Below are experts of layer 5 (counted from 0) of a mixture-of-experts language model. Rows are named router (the router's row for the expert), up (a neuron's input weights, with its number), down (a neuron's output weights, with its number) and show model dimensions 64-127. Each number is 500 + 25 x the weight over its row's rms, rounded and kept within 0 to 999. Numbers have three digits each.
After each expert's rows: a language model's description of what the expert responds to; "comes before" lists some tokens at least twice as common just after its tokens as in all text. This comes from a sample of Wikipedia text that the model never trained on. Tokens count by the router's weight.

# expert 1
router:502484489498538507500476520524496530516514511487511528481509502505479522527474464463492532504496515493482542468481497469474481520524496502523486532506464487476457516507534446519556524485482452
up0:505504501480504489515439502504510493501511471472511463461491497515505506483459474500545545500469547497535476524523524511481498491489520504470530520557475535509497513515534488509510501499472463
down0:480549512516509486514541462475544497495505496483512458505514484533494507500458542541489486440480502541469504524522447551502534545487523534503493543483480475461562519506494482499472526522482532
up1:512495482456507487471525477470461538494486510533521547536516480474509466505493478458488470525483485480511520537522501544482456494468471506514486480524493480508456504521474468495528491465474488
down1:550506507540497500485503510516512479488497519486457494447484492492499471521481471482499533543514541488474508523534491531530456494532488529517491517533489483493482505561508536485501507505526511
up2:487506518512538561493517507549496456522512532502496503516518484484450518468478523465493539477520535485504504509473492492481489491470490529478505540513513519510476499500507500500513513495494519
down2:504551523511466518479494465505539516489453493514544495498526556533517469510514485508518505507467514507499515545500502533523475506501482490527474484490496528524514482499492516525442508517464514
up3:530489531505476457483532503493457512493516507499516526464496498469521513478551527503561511475477529484512534452495519439528477479463501502524469459511502510524476527508510501531481539526446503
down3:523479476499485514500522479510477479457473530524510491555473467498512498468509468536525526474500487502487468486490493541509506486510493483533501493519509536463548524541460503480509465470510515
up4:495478480514481497432477536465494513470516502475494479480511484522480547550575510473496503494527483521510520462469486498542494506501536492531489507467514472510477493465488533543475459500512482
down4:490513497449511482489490490459498483512475526505523512497526492527538539526453535474473434527546478501518485542516501509495529503518526457493506447492473507510552487518485506463507491508530522
up5:510472517468476430518528486491559516537559495523485479490490502521485504507500512510486524495484495504474504520434467469495496533523494465492512477545450509502517493492511527509515517529492437
down5:512520482476490492490487519507495500490508478495501523493466534470479546511543538505505511497503504513457523502506468563554508512482472486476513499549488454499485469459499499460498476509522484
up6:503442469497497497510464516509484502480514513484539496486487482470524511485464560506482469486513488525493478503525483513529493532499513532516505540435492459504495480513467490497546502484478465
down6:490489483499526483525525509524526441483510436463552482511480528538454476546525486519494533488510493495518502452514546520507513480540500522450488492483535479466450525539496474524465521477504483
up7:512416486491567528513464496502540499490471481526524492451507509491499538506524497509478431472537467509474451507522494485497508534520501509517515461468515504487527503537515473506496548509494516
down7:515501482518461459588493454467480495508545476498497504503472488492523536518523530458492504509494483498511482497526491474506525467495513465477528461478504482474505559538509466483465537504452506
What it handles: Place-name endings. Place and institution names or their final pieces, such as London, India, Thail-and, Manil-a, Kurd-istan, University, Festival.
comes before: ".", ",", "\n", ")", " and", " |"

# expert 15
router:474486489508468515442480480476498498476485490468494531505485455467511515504506483488532465504504465502534502507479448521474487502520467453511509529494512490491461524463506493501514460495525496
up0:483521514521451478517583479459506563512511502482507490513507510528547468484513498510515493527468503504501489509497440546482471489523476473471495474492488523475507490504501497481477484516443521
down0:475573525524504519508542441494497495515493508493489528498507497479520485496477492514480499461491501494480454537455502502547545515492518509483506497498532540526463476519505497469475544495501491
up1:509500487496528500491442501490519524508510499495527532462450497446538526498497457520511493493490454484474530484502482439459488503489507471475519474534512519515476533488524517466537543529485504
down1:486515512508482536509480538476521516530510492483495510504421498499460464510534512474512509536498511488497497475488504489482507483483463499530501466520524489493500512508514573546530460497487494
up2:504458478553510484535483495495491519457458461472490488478470494479497489502535484520496509507479486487477489459516476520503509506494491525579524514521539507498467494523489468529557454505510552
down2:466527516484459527533521494481495493501499508538496508545531483481470492499490546496505487484515435508521518516506529511512470534481526448515496508486509507495512478511504483486518551528510498
up3:466493478480507520481486466523520507488477496526466555500469525533482506503468483487537518519489479520544553531473518544475520507502526556525519517474505538484494495486495456483509519498497537
down3:508464456507516506501510474517489479522498465508472473531472515532520545445532536470460445492460473477499499483503494550529478475496515521520477502507501506510504490538484488554513498480483479
up4:503493450498502476470493503465488442491523501513484513507474501492526487491480495462497497512468504519509514547482479502484492480485498506538489498470507489492537542450467466490526526520470556
down4:487487544473515504499485558489513543530497511518510520515505519500504499519503480549509511505538487537499482518503524500453563528499475499505518526515494505534499445518477498544535492482532518
up5:485556520522539468504512453512525519486510543485495528461492532529516543483492455490502464509511475507508499472512500504523484462491489495506528524488521528504467522491434462456508516517543516
down5:474479480489485528492464492498479489504489501504545471522510557484496482492526467461513492531500498522483505480526520516429526467507534493459495479511514480506498478502457520435470505523531529
up6:464514502485489473465487499511466494558516492527514502524505471498502477513542547509534500481465492513521481535518502492490486442529505473489502502502501495463489533523494482482500497501476464
down6:499492476488487489498503481502505500494473508523510489529527487485529462494510455503489490502500535537485498473497508527519487484464489550474503474511529461520483507495507516537551523476508539
up7:523449498520483508488531492533471532457500491523537535512484508530486518495507478495500461485478488505508502486473517499518555502537481466518497463461515527484510511518517502478489533498484520
down7:510477485494505539516502538499516471504480482506475516492480495494478509524509445502513528512482491465533513525466505493451485459494442458454491530540519526497475504486529514531536497517497482
What it handles: Section headings, L-initials. Paragraph breaks and == heading markers starting wiki sections, plus words beginning with L or l, such as Life, lists, lbs.
comes before: "==", "===", "The", "\n\n", "=", "\n"

# expert 6
router:496506494482486541508520499506489482532496509494479498525490507511503487502492481505472534481467512501461526493489492476472493505542494470517488525501497465493547455473508497470518531476502502
up0:505450523494519499518511502496528504510491488484469487467511491488551470500507523473509521519445470473472521499509533453535507456520474509538501467456519496487461514505494533474437536534478504
down0:505497532442485490488507470557509456517495518462506488531504532461491436533466490526507501493544454468518478530500472524510521528496526521512468530500474525510514495524550525512483462496482514
up1:515542514472510522490510522503524464513452536454496552476502519523498462508511498504500525510506494486513533472486540515448498490511529496470541485496506462482496524494521509468525537513520484
down1:512499476486521514503522530500515513477468545488507474483514498463508501474494463488497504452489490532477486482527478454542520531477496522498535478472503561522475515522527503540470474520511514
up2:500518521479491508529497517488512498456510480519471538473438475509522523513531489509518493491501524559472517530447525533482506484544512454462503477552513480525547526466521524519500544455506509
down2:504488513503497523541517526470490511493547517496528495536531496529515490489480456495515524475500487455456526499535526484543497501536480484498479488512514504473492498482542515539566501501473503
up3:474541522520552471496548503479507520485489482540509512510488469495552518475491469499515518553508498515495493476492497467522498481486472554514490477498462485548510516486492475485524509495523501
down3:517527530492529524488513494484519511505542510506457465479510484514479507451483509482497520495493504484550464517530489526552515505469486537533497497519488506495495528522471502454493502490482569
up4:460491491482495550518509547520489511540461527511435459507504502478521473487515489519528521514528494531498529480541507499474515523517487481507470560529467533465475530495507502487540535407529531
down4:519475513519501506518512532444508468483514485522485486517500505498478505548461508464509498531491501505484510472497511475502509482536476478509495489467492497509537526500482539515550489472505451
up5:494475491517502502502473495523528539463482492513523490463491495520501499509503501467526513476524481466481531473485518471514488499520503464551479512461512478546479487477533474522534492493481512
down5:541473493518528548520499510525505533448447497491494493519553517479496501502493477485512481519514494511482508516499540544480506486494495531504520537495469499488487500461482510456501520504535494
up6:462537495502458505505532487535515514511556486560517498479490491476482490525511512471490474489502485536502466551480472482509499501505539476480504478521458491478511532527517512509454518502512498
down6:520536514498526489497508482480493453518523506480487499495500482506536512488503515491503482478483477452509484520507535528443520517495481494487530512501506480459489504502555532525473529475522504
up7:457498484538505484531517510485477500487485489459550535490559538448508509504456486477532542472472491544522505489484493491526532526497534473500511486526510530475479519483540538507479527513499451
down7:556501496493489503495478491529482477518530506485514465515538502492508505549520486496521500483518497495492504471504504488499503515450513491461500496477515500460491475563523508526523537538484503
What it handles: Table line breaks, R-clusters. Line breaks ending table rows and list items, plus R/r and consonant-r pieces like Pr, Br, Gr, as in Grand Rapids.
comes before: "| ", "-", "|", "- ", "|  |", "  -"

# expert 10
router:508480484517465502504493480508553546527494545495473499494491484480493494491501512469488491506507484473472496510495473501494498540501484466457524538561440496484476533443481505506516494502486484
up0:502452546522491499506477526530491532449506544480507506504536516467482495494463461465540505503497528444489487496468490468493491509510493457484503489503511521487473501529541469494520477500537511
down0:508520480505487484513522525498510511534499511505496490510495466473534488446487503479497480537540482496495529440534457505512490522455443522535515499470487508498506473504570502453496514473466527
up1:481532503510482494470527516543480488492483516495491494493515495531501531493507489486547489475476488506512515462511449526498505521444500459473507534541505490528497523493518490499475499526488471
down1:457467507563518469487462478464481496534501466496521495499557538559504525490507512558514524502465506524480507485474499522476492441551540541483472489504498484509487549435511477522532506478505546
up2:504491511521486527541464479467553502497473456521517508542497507457495531503467443488471478470494483517510542480466506502508461528499506464526464525460497517486487532485487467544510510512502489
down2:482477497515506491473474489506493465447472492475552479533500444483461501529518481530513511522512485522470490467541507536504526461518533500511469499498537537435501521499516530507491504509517497
up3:484508512501526527487505519508495522555496503518484499461484544495501513480485495486482523482504500534498522499490511516479519533485522502493551534488519515507502550491533527509462499452479520
down3:473534497498510491480480521506473480515475524500521498505484517510502479477481461453498490488495517509548499479511489440477521521571486473489531491496476490538497511504491521533480483486451499
up4:453537520495483469524505533462489502486513490482498504483513459441503495497498503472543517491511462488514540488530479496535525483489529480498479501519463553506511501475483501501520536521537491
down4:501539476495491537538494546496495492484520512547480478519478459489506478512468496467497474538531486525500463536480479509531515494492487533486511508531489473502547477531500495544502535493485543
up5:485474494490492508528502469489528579585494547498476538512473500481462535479518477482565507502525525484518503454522493494463520517466515497492486462492461508448518486506526494476493484478494489
down5:487489517453514506501500533539448531505520490513500529490525477505483549502511547526460485498485511465513509504497499484514502521508473496497523525473499481489496467501483479527556490494485521
up6:541498508500514472519503500506464516492587489464479515491499496501473510518480512466489493477497536491506482452536488512474503487523491474430485519475498498483499475481439514487462455534487497
down6:535495482520519513536530508494441498480557519453487451505470505488474488541490539486491540507525516507475488493538518483506536473473503512503526527514502485497506506520458502457464485501448448
up7:516480448487523519511527541528502507488519535512527509521457493472529554431473474524517499522529503512495439519521513497505481514485530457472503529497524508548494471522500483498519512511515493
down7:516497490517479454490463490496493510522495507496514496510519534489492549533495505525485541518511505459483461509462495478492487515518442518495518496470503524493516480530527502483527481525548474
What it handles: Table separators before numbers. Pipe separators and spaces in data tables before numbers, plus month names and prepositions before dates, such as 6 September 2022.
comes before: "1", "2", "0", "3", "4", "5"

# expert 11
router:487482488470523497474507510501520528545498539463501513459500482537516495494460507508477498493533500473447498484528483485517513478542512498553468519526512506464490516505463451518496454490478508
up0:499486483474514465501515468536532533457474507490539505521478516536514523492504532467467523472514519498532482530453504472515516477444529517492483511481557476529513485467470470494540475482499525
down0:519517451500516527515501489493509529494485506541470518490501503519533456512552484502493471477524460528495427500457500461463537484499511483545470513492477448473479507508466508469540465495504477
up1:513549532500512538483503494467533457563508560514515482467491509452504493472516562464509479456511508510463512475504462461488511506547546543477475515536517509478513547468498468495493482523517469
down1:532506534553502521508477559494516445470504509485527473501493515527500488485513503486558494455529506471510497467517513496485473487509555513478515526505491469481513487542489506512520515493535507
up2:522506481499498528519449527502494494474490500503496522446524502484492500521497468468518469512493484476552506502482523443497520485466517535538438511470491533507503501513495537491492510485492494
down2:519503501547498484516532504517505447496506523538488505485535500473497497489504494504471476476541513497521496556506530489525456467509507494460483529481535540523485471535514486506528507526518505
up3:526520477442500499542510519504495522476514540475436510480494468516498460502499488474522500468493551461549463512471489485541475531514496482536501460496501488513487502499480472565506461503451498
down3:492542460493480504525473521499489478531502478498449481572491454485454519496480521475494512452514491523501507522477484534526505519541483464521508494527512495506529475466545544489461475499471504
up4:501475482497514503458492489527521505505535504482507519489485503494484504517485483522529507450483506472492476517460487492528528491484498486528529505518534476494507502475510483481432446518537476
down4:501500535487475516520518501495473567520511487518477453511497516498518467475520514450540485545470500500517471500481488575511445521483509531514493467528518509506479525489522509495500500490491520
up5:483531475491518478525515494514507494495473516496539501555490469479493504496554465517513483504502489537474501439564512496502502469487484491568494491460504484450518535535511524528477499521506497
down5:492531508493476519537492495592485495482496493493493509490512512475503465497529481506463481521487486494488502519487467475529530515461479533492499517458447507540465509488509495468482497574492487
up6:521532510517487499466487476489511514589521469486558512471515471428544471489477539487512513516510458536505479538478530493537491503518492516481496530496525485471521483475491539514540511486476529
down6:532502487479511508507495508532509511559475509474510504522476524465531537462547434536520491474539516489497517509486497523501496531504493531429491476511477518513474520467472491524482543497505490
up7:515487519490463518529511496498513484517460487488542515468489493515508498448448513505518507507449488455495545476472482488505491495493530508494524518539505540528544497502474500502525492535497518
down7:493469532508448486492489512504490525465494474509508499517486541564488505505478556535516477511524492514500466474484500536483521516500520525517537523466508532513518490492509528536518500510492497
What it handles: Nationality adjectives, years. Nationality and league words like French, Chinese, British, American, Cup, plus year-ending digits (019, 978) in sports tables and dates.
comes before: " | ", " |", "–", "; ", ")", " League"

# expert 8
router:468473463489481489521532535488489499493496511474504518514493464488485492481491523473507497497467491504414495513475496472512509506546481474492474518510487529493517514495554480491525474522542489
up0:536491433501485479498504465449502506467526503483485489442487526493473528530524476494484525504533508504521487485514494486528532501476524488504483522500544485508496480515523513497474503469492518
down0:523480483492536514484492504550475510493508480500553522545532514483497452527514527532485520536500490526518488493495498523513514523532457497495436503504517481484525458478519494509543486519464497
up1:501456466470515517514490519516454508508520481474493508473477441463496506509506472504517487486519509507469490524484486513495482523491481525511463522498501482508461473430529482506533563482509454
down1:462483559509479495519491520502533496467500483512495502545506510493496444538542476533523469524513472475509515475508531494516511474501488534499488507491491585495512479544526517472495476527523449
up2:473481501501522495525509502501492497532485480500485482524476492516497478502495529511452469510483546528465504551485492524448529487534460531500532502469466491461508509468600473509505494509458490
down2:507552505541504521539480403535529502529482500484517494480470554511484498476495513557513523490562499520504517550511474469465524502515552498469474482514524503509545493501479515529487530540503544
up3:538468485493475499500506544537492545508555448500533478491492503478490526507535487458497536461497510531457528529509505538506455475462469485486501510502531539529480499534505507495522507494526541
down3:503493507478469505499502492548472512509543485481509528514508499491523541554495512503574510477523438532528469481512512483495510492518506533501561517506476480503489506521493487500510502488501548
up4:522534495457506506476539529475528508519521500506504491490470452501495477470482508520500456510519504490478520463527496491502498472502489526470546566543487494455516511465497487487520462486488486
down4:515526501474462485451479543520542530444526460505488487510492505499537482504487537529503504503521476530517464525483522550483481492453497509494544516500502521497504546494527508523476529546493517
up5:498483462509507511483505531506523539496484503458487522518434493507501457522495496493497498563485515450482511489498526514540481524452505516526508479509475515483469501470515515511493449478509510
down5:503468486525506523476493532521505514484567555520504526512471460534491528505542520421469472542512494466541522481542537521508500514501497467491495511476507457456477514487511560491540526502536529
up6:453502517500475503485535489463505460487539524503459528480490489557463495472479472528508501496509501477502466524543514540481561507510494528502475499490507537505484529496487503494466557503484483
down6:501563523476484490535515518475488510514504548514485497541529484526494523499487487467448479472479491482523535516493530500495486557528486469485530514501480480506478492512514517530495486477526517
up7:466497472472476494474524521521495517469506508487522513516437508477503499470540518529499500470463499502507454503486499478530535493453472528525494517457518504520535513467517489523507535480511512
down7:500520518520521535503514462516483495471487503512553563447459495495523477478500514497543471491507523487521524515513488521534547495468470474514520465516477457473485475495522512482509519514487505
What it handles: Table cell separators. Pipe separators between table cells in sports stats and lists, plus semicolons, commas, hyphens and line breaks ending list items.
comes before: "\n", "\n\n", " Al", " H", " P", " x"

# expert 18
router:527522445504505522507435460535516508537458530497490514469446488469497515476507482508521505489535508485474535492484491496490495513464508480497498516519486474478445514485511508578549478509485473
up0:483509485509517473449523506469505522492491505479524523491481512486534503495497523487508517473492436469494475513494480526468438483526510456536525461523505478505492500512506521505517469519515524
down0:443497516517518518510518539470515498516448522483538536493517497530486526522500549504513531457477461521491488514503476477510504452494478518495474497512514500518535517477531503466477503526528506
up1:537501535474512487491523500532495485504477488513488470533475521459505508501492477541510472539474520520515462547485450518492482491538489543498499496481517476495514483473514500505493483500508466
down1:442497552517506569528557459493516502519565442500525505500504496491510521545485515532490513464521487529485508568470507500467536461499526535497448512550490470480475499508525500477508518534490512
up2:477477437513489515510478474499507487490473523532459516458515471479485457505481468478498526480504541482478490503457483513538490462516455495482524555515492515478501491502507501512512453532466512
down2:505498480516489522459481516457499485488504455513485510513474506456443486522481450493502516463505520499501513448495478540505498438484522517501519508521558485488484460508533482487536478519478503
up3:523512488497448497512555540508549510476504506538526509478513460487486502480517503533529527451470498463467458511499507515500520512489473501496521502486464504509489493454487478527507544522521533
down3:507487488474481515479512513518518447509557491511471554508514533469502508488572484474537491485514538531517461524530502508530454476497488503527511495541466502518513479491494526448497535469532512
up4:494549444493506493482458471449491494507508509496507521504484522507442490492531529499479506507500518530473540485508466540444494570528506507483451534462502482467519519486525541512454504495467493
down4:514526522476467512550481521555492507538487504518477491467470500493505473482520544504496515506529483569519542511500477485485507449527506489522513473498525446539525489485517464514466510476503480
up5:500503524540447491477472469468489511501514525452473475518478501507547565529511499566485496500505482490516497511492517526494509521510488500458472483496461532480494509481501516483518476528465459
down5:483524496510487503505492488522509478527507478437482462523538507471483501468514503527489502526550541523518472527490510499493540492448505533497548483502458517514536465559505446494529532559504485
up6:503477490488511525470461514471506518555479493528469501508498493501504503479552489520513488483507520509515494444503527478470465526499503518499451484526446514485502454505481519508498478544536500
down6:476477497498542479496500541522484478503488500543494481513497467551553521528533495479525506538486501499487474520513537533482511483497464557503479478512561518465509496468477514507528500499482494
up7:487462483503490496489508480500467519453493528505533505499479512519522547498505499493484506514485511473503513539489517490486495488488520551523510462488495478487507446501506494502487504500461520
down7:481491483540461527518479504534458512499495500517466507505534516525575491514474523500480475510505452516546462508532493513485489479426486476522492511543531511542519495496487550489544522511476472
What it handles: Sports results vocabulary. Verbs and nouns reporting sports events and careers, such as points, played, won, held, singles, record, was.
comes before: ".", " to", " in", " in the", " on", " and"

# expert 24
router:498455507490537533464446546463513519511492534496528532487509485508538520466515468500520483477499507487487502476509487529491505500471494494548473504527483485525468505516493493530521506509506441
up0:501525507522488483485496545461515470520486519534471531515529548483511536541498491528512505507470509517534507494494484459486458453499465506482475503489481523482517496481469486527477475511506457
down0:502517480476530514465445507498508471532494517505484504479463496476520481467475548552478503467509516495477501476483496499494479485517546591477513506514564491499495527540512503470482484461521473
up1:506482507495481527527511461472487530493488499507512534525499499519498497536450511496467527486489496513553481487473488505545464479520490470484455477578462491531509483461523460538523499510473517
down1:491523489436479460554484507513470483486508441484534465479494530523527478511478470498479497507508476475518487452557437504508538469525546516518487514480531488524493533507496499503502496514474512
up2:493506493450504548485495510506526470511475495503527511448516499523504517471480497484507498486471515492540494522562516513478484457498528467527499518547498476484475541528470411513517477485464489
down2:519468489490504484491486477499495470477476517494545528482470508491520457522515477498458456510518479551478519482515494505481516492490484532492491518523491511524507506508466495528487478467453504
up3:481548539502507520528497500504532458500504479502481460480509456478494528557489451494499479523465505502494524518497493518490552469441523460486488514514477488474467533485508526532516483512503527
down3:503520489508504481503541505511487487455481489504519513480524509451479488507476483469524479490532511500486510495450488497546483496474480539501529494498495509501474468502525499510536541516457506
up4:527506489486475463515482522514478491505510492529496480491516483460460465482470534503457496544471496523508435507501484498510456514453467451515507525526500522464434530532469527476499474544491492
down4:459479512503493510485540502447514505470471544489534495481506493511523466469513467497485517514509489494476478473520469521469502481472490535480486514519512502516548521527525503493455531527466499
up5:534500530464491515500498526499473530462487463505510505509492506509492522491521462495520560518494547493478494502482469482480484552497469527459497479510489485518499539523528479482515547549518487
down5:520480472469515539485527480511471522481501478467485478502471499473507459488497446482472511507553493527544528505518470524461456490478458536540568518493497489468475484534473516483540501455492510
up6:491516507452539575497531479523520501522567506474473504482507493507501498493500492544492496477541473457501499454496486552476498494504519453498540470506476499502504496499507523491516472521543515
down6:505484532502528488483477513426475457461506532539480491547518510510496510515518483499480480505517556438502492494543492509465488517544477516523544547503521460518506530523495473521497499488478478
up7:480521491513504528515455531534501442479482512458572533513467532489533525497551491524490532486557521503501501528462444478531553524473531572508453525532505505488476477450478500525480495537519520
down7:523477520514500452520522513478494501535553512476506493514513524508468506487526508531469459497466520489505479513492504573470503488519508502523488487451523458527513510505516509492478503507489500
What it handles: Noun-forming suffixes. Suffixes completing abstract or agent nouns, like -ent, -ation, -ment, -ject, and whole words such as Act, design, law.
comes before: " of", ".", " and", " of the", ",", " in"

# expert 30
router:501501487489471508506478498499513467525477498485494509501456502525496529503458455466528534509486474471464510510501492544523526510458473479506469519474558513458503469473500472534482477517513487
up0:459516494510437483462468493544488465481493517542504499488474474480522551480509520544510462498492493510542497557472505493536494514515464458528495495473549455568504492483527488520508469518477473
down0:488513506463534515522511491474513521513526490493498498458527473467506491498506549477502501472486467494485480484524497506467468562501502468512521528560474492538504465507530501454479529518525522
up1:473519483465516497524457482487495499537561489488509486492476516497477500493528488440478520521480520527490496507487539497492498507479555496515485502531520490513514465518506501526514494520467533
down1:482528536551503491485511534487514434573458482510497514491507476467480506468495510473517544549508513528485465494557498484522493521443507523504466478504551510499535519486480500480462527546518511
up2:505469505508486521510509478491505531464518511451512466519508496437450496519525527473502530474529515481483537504467502490596496497504487451504471481484504488498539511485482497487528506480516531
down2:435462561535466496464500514448540479480482502496540499527450519522532450514490471521498479509478488525526522509516510551543508498470494500508476469513488530474516510504507522522513480513495503
up3:508511494469469509516477498483466468526496526527524520534463532487488440498470510530504524486508505498482498474478445497510496521481524543534457495499493471519525510515466486500545486514496435
down3:501479559523493514491542482491464476523499507488490499487511482497514518504485486529482522430485485502502497453480521503499490504478500482476525485490491491509456487524489434472546531555510521
up4:458467491483509540499454494519481497489478503519515507533543537470517495501486495440525514486505556484497538481519492498532530464524513494511480482501483497524515495516521526513462518469509510
down4:494501495521551472452482449479505531493566483499491531522496498469495505494510511516523488488476463519517455496492488483543549478494476457462487471485447529483480469481509501492550497485511475
up5:532498512496527504501513519476478509473496498472522477512539494474521486494504526520474514452510527513482495486458563471427482497505479531540452517462532471524494519470453505528513463485499505
down5:500467485483540499496531471549536531500538480529530473509456514529469544516469525489440450506460500478467536478521476439471463485527497500511506513469537477495521494539465502528493494500547518
up6:474508484485530465534493465492570482480465490505452509481451444497487512471515498488460483485486499523497528525537504513454520530472454498494484488461489506477509488519517471504501484455461490
down6:476520468540491514500461528533525509519498507495476479539491500445516373503529510501547528519509529533515495508532531499540496482490520583484512502465510507460512467513525539523488475468466508
up7:495467484495488501502569518520491501508504489482527540523505458483457498529549511502506524524517448501479585509512500515503494494517507536542468470515516484460481468484489517510537545518479438
down7:522519505497471498499512485517481486492452511414465528481492494532504460522513486503480523521535517511492499540539503546475490552481454511510507495512523472490491484506482531483443487511510523
What it handles: Digits in numbers. Digit pieces in tables, dates, scores, coordinates and statistics, such as 1, 86, 24 in vote counts or incomes.
comes before: " | ", ".", "–", ",", "9", "8"

# expert 23
router:506495471522510527512528536504515499515549519469486494490519475476507514519464512509514502494551445472504526493497512517505492483535463468541488505527471523495486508473509453560515521487520480
up0:469508494466476488511521499505491499513522511519500472479506468498488480549530479502541533511497503464485552443522513485474485488533540514490464507528495515522518502536482519493504483518535486
down0:507505490551508556508537537476445484506490512510504477507475507447505431497493526470489487511498510515493511500506465484481504492481483547504493487495483518459487526528510466532537509542491498
up1:527481486527544501524457496517533455479468508521503534512498493480512497516471491479503548515482492466495485488519479495495501502475495473495480514491525507504499496516467491489508458497499548
down1:498464500497472515508492517521487515453517511489514539521516494521496497531509558498524507490486473524487463499483469499508493528495528550507519495483504467489535464547433546517508534541542505
up2:502483471496495511489531512510487509510573478534528513494472465451516502508506485469470534518483499460499480481498502545523461467474495520486517512515506510506499472510511516469491537508500503
down2:516492490470508448492527484456497517516483491504502466524467489536490504485527522520539509534501511504487490498534502537506502458526501515488509483510461483511492492500497495441479476502525501
up3:486498510484507524498486522561501540523472490491482486513507439513520512476514505501511516464483463493499461540518503543535505499539475511522493504526457507522467520500482468486507454469501535
down3:494535510486478473473513484460463530512466492513499512511502492489532475459475472505494478474486479458492498499487484477501494526471503498504510535493473494479507537508539497476478481452524515
up4:516482474484561528479519506496506487511467527488497501547544523468493553524481481488482515487534480506489543457509499533522472493520479502456508501537501484510528545451519476498522498516538479
down4:492514467554530528560528533534504518478497513550479482508531478513464511488493516494549534482532546505536495496487524558480497503505521518495518486533517528524532534507509531521494516512519478
up5:507506508491547473555451544484489490521484501525456471473471515478540460506501463481493485497492509467526481518498498535482532494483507467471519490503505493531518470517495538487494534519481464
down5:553513471455506494499452498523499472454490491447492497482483494486535483515461460500509528513476518482469502511457508476495506521542517492472507473498466504483533478494534487511469536529494499
up6:512491473529507472536522494516530526479516482505446537468515509521473508485533515520548533470506538531552456456518539508498535466547512468478532518478498455500531481482471485480516534497440504
down6:547526494548450483485506515509548545517478490514474510452577487516502509494541534478480513489499487480505490487484498487518522503527498488470502478506456500478509511527511476441498547492536462
up7:509552512475520478486510508499541496486519460490425531508496532497461536499496479516530520467498498524459532495512489511481522464514491474532507542496532489480516498523453465534500502524524497
down7:520499519503496497487489474490521488487525474529458494499515468492517508475457496521485488522538505494468479514506485486502522475493469511498476499522506528488543502490512464480518527508512513
What it handles: Brackets, quotes, LaTeX symbols. Opening parentheses, quotation marks, dollar signs and equals in math, plus prefixes un, con, dis, trans, pre.
comes before: "1", "2", "\\", "f", "c", "p"

# expert 7
router:474511477502497518445497478508531526456528526478449508496482506529521486497516458481504519480489492481502498511516499506496522495532488504460459512471455466478468493506507435530480494479521469
up0:507470504486491500494504436518506528442482485488486515512500489511545487467516491469489496510527492511463470527523494503502519472476517496526511532500502498496518523500489501509475443513506487
down0:490476519502479535460503447496508528500496521514549450485531514529489468501512477508504479467530497531470506503523544441515503489501542566472527474491515460528509483482478496466488517524541438
up1:537502514486512468492556536523516469509543496531532478458521504505502468512497482506518500510529495473517504477510494547480483484491520509461493492513453470464490494479478449502522527545483465
down1:473508497490463544502526536500483553491508506476534450490479547499501516473493481494583505510475505505469500511514524511502487456459498521497465521488488513572497483502517431529498491462519536
up2:500482496493507468474486530493430507518518487510488490547486527479450477536508474526526506520539473503558506519469525514521494489493491476559473486506478492497528505492472471472504544455489501
down2:483535495454530521487484464494512491493483498543478510502502528491510384548549471524511464524536495493499500532518523503496509517495487527533505467501470463504479499540513545465502499535496477
up3:483503476505511462481458550495509511513480510544520501515451565520488557518529498439492529509524486504496496494508486474487459504513493506484494530472470477545491488460507486494475490465564511
down3:524512488492509494490525528512540547476527499538504508480474541561529404490492498487506532473451468515505521483480472508497481492467512482450484535473551499498444464530520544509476490534502500
up4:481532499490490474497501512479507484542489477486519562500491507532545543488514533494510524528480515488488541494479469505526499497521532527493522543472500541518496488505499508435481435479489460
down4:471495502535507509513481486482485499475511474467484485543508484489490368522542474511505490507504502495487472516486479506473508474499522480538498533493510504527469500521464497445526489561478504
up5:514493457524495495514485513488530495474494499535493487524510520535516493507454532516475497517481432501504526508548530503481553512531478456476459544549522490502480495524536529532479479495514510
down5:504494463502452526499525454548500494481481512492524482508488516507511548537495534532497496491492496489530470482495472484559497529486515499538500433454505501518496473512501500514481475521508517
up6:452511484515470474508475515485547500508464534450478524511521468502522547528526507527487515516509544477503469508501542512525518484503511449486508507546475485484473492471482493471478525481516516
down6:543538480503494492567493517501483522486449526511484502510479499463526515528484532494509531484516468522515481496473491532477512476537524475528478493492484524539522465496528532508519508501517522
up7:474536498519502465501527555460461504542538479469466509480478486493490496504477503514507551484494479533516492460525504538510489511539454461481510491482488510501553523529487492483496509497496485
down7:521527469510479473550463499506498503516509489478519480507506453502513446521509502506473522473496520540487489474472495453539485518482498475511492482454491500498481484528497538486525485469448519
What it handles: Periods and acronym letters. Sentence-final periods, especially before paragraph breaks, and capital letters inside acronyms such as FARC, FSH, TNF, CEO.
comes before: "\n\n", " The", "\n", " He", "S", " "